config = dict(
    experts_per_token=8,
    d_shared_expert=0,
    router_score='sigmoid',
    normalize_top_k=True,
    balance_bias=False,
    vocab_size=16384,
    norm='rmsnorm',
    norm_eps=1e-05,
    optimizer='muon_variant',
    lr=0.0122,
    beta1=0.95,
    batch_tokens=[32768, 65536, 98304],
    steps=5241,
    dataset='wikipedia_en',
)
Below are experts of layer 6 (counted from 0) of a mixture-of-experts language model. Rows are named down (a neuron's output weights, with its number) and show model dimensions 0-63. Each number is 500 + 25 x the weight over its row's rms, rounded and kept within 0 to 999. Numbers have three digits each.
Before each expert's rows: a language model's description of what the expert responds to. This comes from a sample of Wikipedia text that the model never trained on.

# expert 63
It responds to: Commas, periods, the, and, that in running prose, and adjectives like own, international, local, popular, official.
down0:521505542501533493509483514488484487510514525505529447517532489513498485509521545491481498543524512500508445511508529506475483500490477480529450489509454520478499470502456517502470501491509448
down1:516480523498554528509480498475512487544520498501512495514474481525478505493500492490493524496502543529528507527465475459462482521479485524511477521517437480486456481468522515521484462488509503
down2:490528486530508520486451511523478486524510507493521467429465474460503493527478465495482526487504511488488501489509469498507538492535518467551478489513466499514530531498540498494531489515497503
down3:505477485541519506505469496522519450555506517524474478480492546544555509487484468535461521500499483495490475470494460458531498477507491507475538513498493488518489510518492499496495448503479498
down4:483512533533491486501484492512499526504470497477499527470496475506523517495485495540475496500503517526453508509477476510494494520500538488487555481532544542447499505469488508502487475498509494
down5:503455559541528497502475521488556498537529541515491497501492470506485512500531514496464499484476496453500492484489468488473502499498523496520533489502534505530508487510481503498449498513446523

# expert 19
It responds to: Content words in career and personal biography text, especially verbs like served, moved, born, returned, and infobox field values.
down0:505481535492525518519489506507495495524508524501520469503526484510494476511489507468523497525527528502519439506520506497499496504509514500525469474490458499486506491497453509499501460484503464
down1:512473492492538530506459477502505477503535497529515500475459480476488479518484533501459508492503518504508500532485480492478482491460475528519473511503465468470477468457488510520483446484552492
down2:500546488522522518486459511498482481527521510483535468441467465460499500532490480499478540484496503492486516497504476492508533498544517470534481492516481500504519538496535487486537495508498503
down3:505477485541519506505469496522519450555506518524474478480492547544555509487485468534461521501499483495490475469494461459531498476508490507475537514499493489516488510519492498497495447503479497
down4:491526514508481476511482484519482525495495482475489520480493474497515528500477507533488486493481503528446516518471476513493480520509551490488557482517546525454503496473494512502503485508492514
down5:503453560540526499501475523490557500536530539513489498502494471508486511498531516497462496481476494454500490485490467488471503500498525498522533489501535506529510486510479505498451496512446525

# expert 55
It responds to: Spaces and capitalised word starts before numbers, coordinate symbols °N and ″N, UTC in time zones, and infobox labels like Released.
down0:526487519487493493520494499498494492504514544508529477510533525489489478488480535505489500538509519502521441503512509499490487504507499494515456483518469488494510482495449477490460459497503448
down1:527510512487526525525479482479492457512532496492492491505463478541492503495484517489506523477510530508530510542492478448466476530482484526506478505510422483481460454486519531515506457486510485
down2:487530491534508519488456512522482489521504507496522470433464476459502493522476465496483529490501515490485501489504467499509533496538517464554474488515468499510532530496540498493530487511499503
down3:505476487542519505507467497523517448553508516523475476480492548545553511489483467534459520499500481497488473472492459459531499475506492509477538514497495487519487511517493500498494446504479498
down4:484503537542488489495489504514499523510463501480505524478505477500517511491483497545474490486517516519455520502469482494503488518501556492484560471514532539462494513467501506510493474501505498
down5:503454559541528498502474522489557499536530540514490497501492471507486512498530514496464498483476495453500491484489467488472502500498523496521533489501535506529509487510480504498450497512446524

# expert 37
It responds to: Markdown table separator rows, line starts after breaks, and connectives and punctuation such as and, to, that, commas within running prose.
down0:518503527541526539507509502525522473508497562509546469520527483505493484490492523494501489512521520497560468491506502504504483502525472501518481494487464519509479480479481492497471482482510469
down1:522476501461519528509475469505489496527515506507511458513473494512515487484504486497503480520529538519515495505488468457458449534493516484542491528511453487470464471456493487521520474506514498
down2:507530511538527533471490530493528525538531511501522474446487511454488489514465493507481519468508519509495531492496461445501542511520518468520506458486472520520525538510503479485520516498487475
down3:505477485540519506505469496522519450555506518524473478480492547544555509487485468534462521501499484495490475470494461458531498476508490507475537514499493489517488510519492499497495447503479497
down4:484508522523488488501478498510504537504469509477499511461495488499517523504493509539468493492498509515449508514491477498496493529512530480497549488531529555462491504473501518505489481504524484
down5:503453556540527497502476521488558500536530539514492496500494470509486511495529514495465498481474495454501492484489468487471500501500526500520532490501538504529509486511480506498452498514447522

# expert 25
It responds to: Periods, commas, list dashes, table pipes and heading == marks that close a sentence, line, cell or heading.
down0:500517515522511508501506503527483486490500541510523472517534485508518500513501540474480498553504504529530473490508523490498500509475500504540445492486472508507511483501453480504500452471501461
down1:485482528512544512523474496517479454521505494531495467504444488511487500468492491479508533510500544521505479540460450450440478540485521529523448499498457491477478471467493527519493450495489523
down2:489532489539508526480459510524487492519509513490528467427465470462506494529472462493481522484507510487495507489513469497508539488527522455547486490511469498518527527502547501492536486511500505
down3:505477485541519506505469496523519450555506518524473478480492547544555509487485468534461521501499484495490475469494461458531498476508490507475537514499493489517489510519492499497495447503479497
down4:485512540530493491502491487511500523504461503481501541469495471504526508496486508538486502488503532521447504507480468513494495515504545488490543473533550542453502502481490507513492478494508487
down5:503453559540526498501475522489557499536530540514489498502493470508486511498531516496462497482475495455500490485489467488472503500498524498522533489501536506529509486510479505498450496512446524

# expert 14
It responds to: Common English first names such as William, David, Richard, and year prefixes like 201 and 199 in biographies.
down0:520508524514504494525496528505508495506488506518524457522543506511496476505491525495499492540514519503517450489513512506494490505502501481511439487519466506494501480496452497496473478479505462
down1:501465518497531502536495507498511476523496485522508489512465471522501518477491518484494503506492545531490496524472494462489482507474528529523467504493448475505449480480501520497480467471519518
down2:488494528538536540468454516519471478533534520519540451445464488457500501513478461490488529489515493484482520503491486486528517481541499471550486468494457518521517521495553487493538506509507498
down3:505477485540519506505469496522519450555506518524473478480492547544555509487485468534461521501499484495490475469494461458531498476508490507475537514499493489517489510519492499496495447503479497
down4:488496552546488485486470490492515539507480489480505524459491474498531515515477497525479496510486510534450510504477482509483500512509550487493547485536546519445496505476494512501482456505508502
down5:494456545513530486530484509495524478526515525523511496516484488509487510491513508489465491478471513446514485476480482479509516505500516518518527517513539470514497497514466519479460507510443515

# expert 60
It responds to: Periods, semicolons and line-break punctuation ending list items or sentences, "and" joining names, and pipes in headed tables.
down0:508484527512538516507472499520498489467513489537516431506521528475517513483449522498446472524551517504537478520508497497493493490477504489536467505496468522507456502504483474485499489479512457
down1:523508501505549519511482496473489465518520498506508507505494472525493506457493501506476513477517513502494503508463479467478482529466476507479478476519473463470451468510519494503501449457503520
down2:488520481534505510487454500524479483519506500500514473437473490466521480526482469499487515481513499498487492478513471499502523493536533482536472477501466492520519530503558492500544496520509498
down3:506477486542520507504470496522520449556505517525475477478493547543554508488482469535460520502499482496491473469493460455530499476507492508473535513499492487519488509520492500497496446504479497
down4:477506534530489486511483498507498533510468500483495521469501481509520512492495492544474498493502515527446507508468479504491492516505543486478560481539541543446511502474489499500493468500516489
down5:503454559541527498502475522489556499536530540514490497501493470506486511499530515496463498483476495454500492484489468488472502500498524496521533489502535506529508487510480504498450497512446524

# expert 36
It responds to: Geographic and national name words such as American, South, States, York, London, Chinese, plus abbreviations like DST inside parentheses.
down0:541513522490524510503472532489492491503542533513499448507520481494507490515519560478491504553536517487532452489507502502520487503516489487496439465521461489473507498490481515480479483477477454
down1:518491519498526529521477490498503459521518496510498465501456498514501508480503474504503537490512539511516471517459471452483493501462496552532462517485480501490480454504533504523498481486521492
down2:481536488536526539490463509512489482522516507493503473436460480475510507519463449491492531480483525482493495509500460497513520509515500466545484484511470507508539543476543482487527492494490515
down3:504483505538512511495453487520528449540494519516475472481507527533536507521493478500483543514520463473488505453511455468511500489496499515495556505484496514516491481541516501496500479503517514
down4:480505541542510498506496494526511522503465515499511525483494483505516517490486490540479494504509533536451496516474480503496495522502534481486543477524541549452507505474482521508491471503508495
down5:487471540525514483514488510502539485522540553510504512499480461494476505482516499509454510480463483442484495472498485501484492486490538504519536504498521490513511475497495508514443508505441534

# expert 54
It responds to: Nouns after articles naming roles or topics, such as member, singer, mayor, author, album, design, plus "the" and roster table cells.
down0:503504533489509506524475506512509482497509535526515458511529519518504484510515522488505494540527499488523459489496523532488493504495498484511463473487450506512470506476461485481477491468525460
down1:507507509503521521524478489484503478513532488523526481514494469515502501498497493490478514468505538513487508530473491459465478518479482519486471525485464464450451462510507502521513453471548483
down2:455547497544511503526480520561471456497501494525534472439467489466501464530485473495492533504528508491495519499496463488522527489512498460534498488496460501522534522491554505460529481515504503
down3:505477485541519506505469496522519450555506518524473478480492546544555509487485468534461521501499484495490475469494461458531498476508490507475537514499493489517489510519492499496495447503479497
down4:490501541536502488498476500500515532507479495464509517474506485501519530495483501534484504495505524531472516513476487510492493524501526492498553481535542547447508498461490504516483471491501497
down5:509457546539513498512460509483542499520532509532482476492508476491519513531524511500464494509485498438488500488494470478467493503499514493514524501490526530527526489498479498509452511515443502

# expert 46
It responds to: Common words like the, a, was, were, are, has after a comma or is, plus table pipes and goal-difference numbers.
down0:530519502519510516516499512502516507517492510489539476506516505518478481518501515522514484528515510500522457500489504512494481479486480503515440503512454501499485464510451511487493478482506473
down1:497499525510521528530502486493493478521514494518500491506467468505489475504481491497486527481496529517505504518479467448446496506483488523526485534512452472476448459494503503529494485510504520
down2:483521491518516520486455482514467490525526491511516464450448487468516475507464446477491509453504504493466488478512460514503538471522520495534499493531490497507544536484501505507533502503514527
down3:504476485543522508505471497521521450556504516522474479480493546545558506487484470532465523503495483495489478468491457457527496480505489507473537513498492490517486510519494496498494446506481498
down4:480513535533490488503482492512499525504469497478501526470494477504523510494486493541475495502502518529451511512477476510494494520501535489488555482535542543446498505469488508503482472498507495
down5:512467552511515496491464493493538526560532548504518490505481492503517528521520531509476516463478504454484500453487468485475474516507522490514543487477529491500517529523500494493477492510439511

# expert 28
It responds to: Line breaks, table pipes, time colons, degree marks (°E, /a), sentence starters like In and Since after a heading or period.
down0:504485517505501506508498505516519499501489527506537467510536514533497481511483527493494471551518504510511442486507520503491499485505492495504466489514469512498507499486453515496460468475487446
down1:527505506506528515522484495507487468504512488522496491507475487506473480505485497505489492501500538537525510546494469459469478534489482514499478538506455492481446470472493507545485471488514491
down2:474512478531521520506464466554478455482487495518524497431493465469488512526524500471502538490491515506480512517522476531492521522523528493510480498498491466486510517486532524513522467504532526
down3:505477485541519506505469496522519450555506518524473478480492547544555509487485468534462521501499484495490475469494461458531498476508490507475537514499493489517488510519492499497495447503479497
down4:490501522524500497497493482529507514509474485476487503466504489513510524516488514540491493508490521525433503509474480497489484532501552505493532459539530532457497497472492497492501485489496516
down5:503454559541527498502475523489557499536530539514489498501493470507485511499531515496463498483476495455500491485489467488472502500498524496522533489502535506529509486510479504498450497512446524

# expert 40
It responds to: City and first names in lists and tables, such as York, John, Boston, Paris, Toronto, plus coordinate endings ″E and ″W.
down0:522503540527514508510493520515524507491464499517516472510536505501488506505516509497498484540511514517516438497508514505510513491511484502520472491528447516489489484493462497502485476473504462
down1:513511487515529545527478482473511495513514517506476491460454486515515493490504498490489527460497517551486505488469484474482469496495544531507498484483466501481439465510487487523530433500499512
down2:527519508533519550444446507489507495513522503488540454484484495452500480530465481514469530473504486512472522514504485472517515493530523474527509477556472495504538530494545490465518474492487509
down3:504477485542520507505469498522519449555506518524474477479493547543555509488483467533461522500499483496491476469494461458531498477510491507474539513499493489517488510520492499496497446504480498
down4:484502529542494485506486490519499529501459501480496532468493479507525514492485495544468492499492517519452512510464493512493496526492544485473551474533540532445493523466500513509487484502517509
down5:504452558539525498503475523489555499536530539514490497501493471509486512498531515497462496482476494454501491484489467487473502501497524495522532489503535506528508486508479506498449496512447524